Below are experts of layer 7 (counted from 0) of a mixture-of-experts language model. Rows are named router (the router's row for the expert), gate (a neuron's input weights, with its number), up (a neuron's input weights, with its number) and show model dimensions 0-191. Each number is 500 + 50 x the weight over its row's rms, rounded and kept within 0 to 999. Numbers have three digits each.
After each expert's rows: a language model's description of what the expert responds to. This comes from a sample of Wikipedia text that the model never trained on.

# expert 7
router:468511486537451520479526525589593539466623491554547454564567456450430548532543481419461519461402400563445555579448559530406499551465505459532536511438400434526550633535549457534525505481503444468536524546472432404548491487502524521516515544519431471513500435484413453530466512545499537438555489505531596516464515524379486437503472526524479471513520345506463587484507517462464527615516523488491491425566513556435449564513481499455493448476516494519404487515475515503539427419552510491509583459552470471496545473448478410528427511465488585484557593476533522477588534551389563474
gate1:545527487476470445597371558504516403576613587490505492549489560477497558480489577497457447527476469522528422493502563513473434532479509440496446491519495355454442455556409395479491560518476526458476580507466455611574499525510426483533559486472468533497484461476490413575382479497474549569540437556532522535447443554487539541579487477466493457481503457587512456488461532429492538541491506562496481536444615467522520382552510555492552448541508508493545525460574534548437485544528566583507569459444457563546562539500458471571480440564495466498590376532503455501518485576432529555
up1:464457485412603521479529521513495607454442452500575504570483530582508431561551533400472514607468485535524495564543495516448524479568552453546509542495487481535553587400436565507448441429540460425509471486464503496553480390498512434558502383520421566567535513490398432487453420414610504486505421564568499496471545539549547472466489589464491520453445462505522572515488540488516458560500556533553423438519548531468524480468558511560542459459487503662457450440520448523564499434385574535501535471508501486535458520473485508507490435483470503418563584439420448484536464504503530449
What it handles: Wiki heading markers (==, ===), heading words, line breaks before sections, table rule rows, and infobox labels like information, details, Genre.

# expert 31
router:511440498504521493457509418582534466416533538462523503454597402546556534522496446401482500477424549529517511545461487476460586536519563428498407469534422420456460515610536420481476515528572424492554557568492475597453419600497411466482503467519417390492521435538497568474482460519536554528430596518501407496533559459437467545462431460471442438487536497572521554590517489475546549604517454446490454529624431549418522542428544453471511487503566503522487496559476518542535462519459493510493528502465536471541517520512498443417538500508525574601483497488459558520550373477417502438
gate2:478544427488561560513517409624510515415418475461473523542444486491486493589533517392426439542552508506402421594510521621573537499531457487556438419518493482496428380494460485580530502487500594524561460474509501409502467459462524525462451455513468553537494482449516534561514468515508486462499455548407485488488390458533546446462427481476518474440433442585613554405487481596506606483482483570493492458527457451506472506485546478541540553460485560508429498527556501484507424475487559511420508471374520503539490509455543493439409580426495510404569510499541457531483510408488559524
up2:445409484444583585553533451456518467478489496504585425492537495657472535485626465502512489556513484496450493432504440479577536489500485500519526461546491484543457447534457552472415469452514546523533473506521560435403565539474513466497552464508505446503526426487376457480426515496506421505436578506445451471584396449506452509540422512459555525531555509523601473487569499559616511495549545560539497365427401528540490392528515545510510490472457578503455462427465420472543493520380382522513447535450534500595532457490484517562464452507561512472479502517471491447483496389511484515
What it handles: Pipe cell separators and markdown rule rows in wiki tables of stats, election results and station lists, especially after numbers or empty cells.

# expert 40
router:466504532466475511453543554598506573527465443591581506440545512593394412414499508553599441457519453476436412411421502540504449466576619561415499429455554484487463479485468471437479490385516488509530479460533581535489485544492569440550488540550543510461484510520415576458522485430459478496516485480548498471489537410451580532446496465560493565443547451438520483544496600561499514421512413499498539458575560515527445539536483452509459549427539524446508512535622480410532411571452477488453495467475583422522465470539541552471524562480557527537500483554411524462406530524441515456
gate0:465544483505567519559472587534505511493475502449532473555571498540360546412441525554544438480512456480361506411386499488541440508382572456504554495468480481562521505511451387499458499513439525515489435465516515548404501561612524494507557460472421505507501547434453538504586510539490470469440522545460565561461584440477568487409510567427500570491557495469587482522606397560536460491545492459541502475455475535499490431490513417489559542398608496427485497537557449549407465525548523460516484445450525473477517493465539526530537497443464439538500429503427531461393562544445502477
up0:522479501438553461493503389407418325473530480554553536534448473435557546536454507470498501491553427451541529490484513430437462469477485542582528556410482524488485486549451478506609504494481567541400527459477514654528553546460511612519569503508491434560515567562519530423511509521542501489491459563452423448533469472496556512499569534522541473468482460546441483541491513535519499468555562589599493514446432519450498464526462563529462661425422481481489551507484479608466480432523482406601587543513539515496457454492504476563443488505568470519496531443424526543422420486522477495
What it handles: Day numbers, month names and years inside dates, as in born May 9, 1960, On 29 December, In May 1996.

# expert 37
router:522576475443508493449474451500389541471522499557459538549465455536507432475544526473517464434452551601434530492488466575429557466472518460527532504492403454438466524573521489590490497401574465440494464546379453565528566482563499563558435482434407612584499459484563484503449520474514489458529518507464497562559534413485587495458531508495598485446498560509520594498478530467478460396550565496495411449401573537461520502565468464544449485460488462507476369533604550566555527529498524510493475471466494555344524534437435501512430598512547477447404527534497479512534522474494491535
gate0:540449620523405447478581464499477492506521457506517505484573522516532571514462453455560534517539502561487561522478431583502482506511557376486464462581478476498459509568475470486458531489572524478559508482417470567506510655500458568522516478464456480622510522510438553516388541591493522506523552454550609442531470414511569480517507559527539460416513507601569515540457443544510451491539490501544469531382564507384520516510554551468540535478546552462467427478508484528420510478585560477480503494422396446500467571445489417532560525417520520606548586504526459433552459451562540515
up0:440432548467565539383497498434506481479467489532438496535513504470474574460451564436532534521472435462532419501454434483441506447471495414527531482525520467488502491617508364470489491563560446563582519608502507497532368443601478526543484398450479490515463510517510453527485604509467588429595441494630483539532579550468516451553476449441486522520511473458519584409490490482579454510491480455470492446553402486500603539548472544419423485509533443461500502454520534507475518567449482469476452475464509473425528557508574367502441574470513540417482505517476534496426534512545394493
What it handles: Suffix pieces ing, ation, ment completing nouns (Man-aging, Servic-ing), and domain nouns like research, development, production in organisation names.

# expert 8
router:542582411450526463412527551536492502523617532527397462499514413483369533412516516463444507452491465566556549454372464542499462544436518468475455492479479465453448563532447560530542574548384428537532550548515568442525446499467504475490551401515537443454542528527502499449503481529463514510476486530519532456495501608520600549550505488444556471543461528559588554439483459432506515556471510548459476440604495542499489598577509485547480531561488456458500498504406558605431433453487470450538515510563408464467531584565479473515521549512451442493556560416407492476447561536477556439
gate1:433593355578583517485508511514437455502571522409411359564495520461454573476492473517528420506541481519513459543557507422506505567477526466484457470531556519433532556549472453583549548509363481516584466451418469493463410509507542555506550430474511491533492545540503500469534391435468553539469448480546551414431455526510528488416427542612477512585521513468476519509492572485572526457404405511489369505472499500572496476490600427557465458507479476499459535534500524533438478530553461509537511510425426486483566496627485501542509509488465438483479396537528499485515519453486545539
up1:504480404516422443415457592473403536456567481475498506459525426479477437395475476488458507459474472489445465485488491548490461520437387486422500519569503481529431460614532576451492536493524520502424544614461504447453523470461383472592551476471555374465563474428508406570470428486506590461516524521498459404444500496490466610548417497499485435475482449496445558501549451459460506498457502466515474582530557495489467602473462580574550607503463511511433474454463469571498423539494457501428470463536569408478502569551525481505517547471546424436497511408420523455488508523551522505
What it handles: First word of infobox or list field labels after a dash and of "is part of", such as Phylum, Died, Number.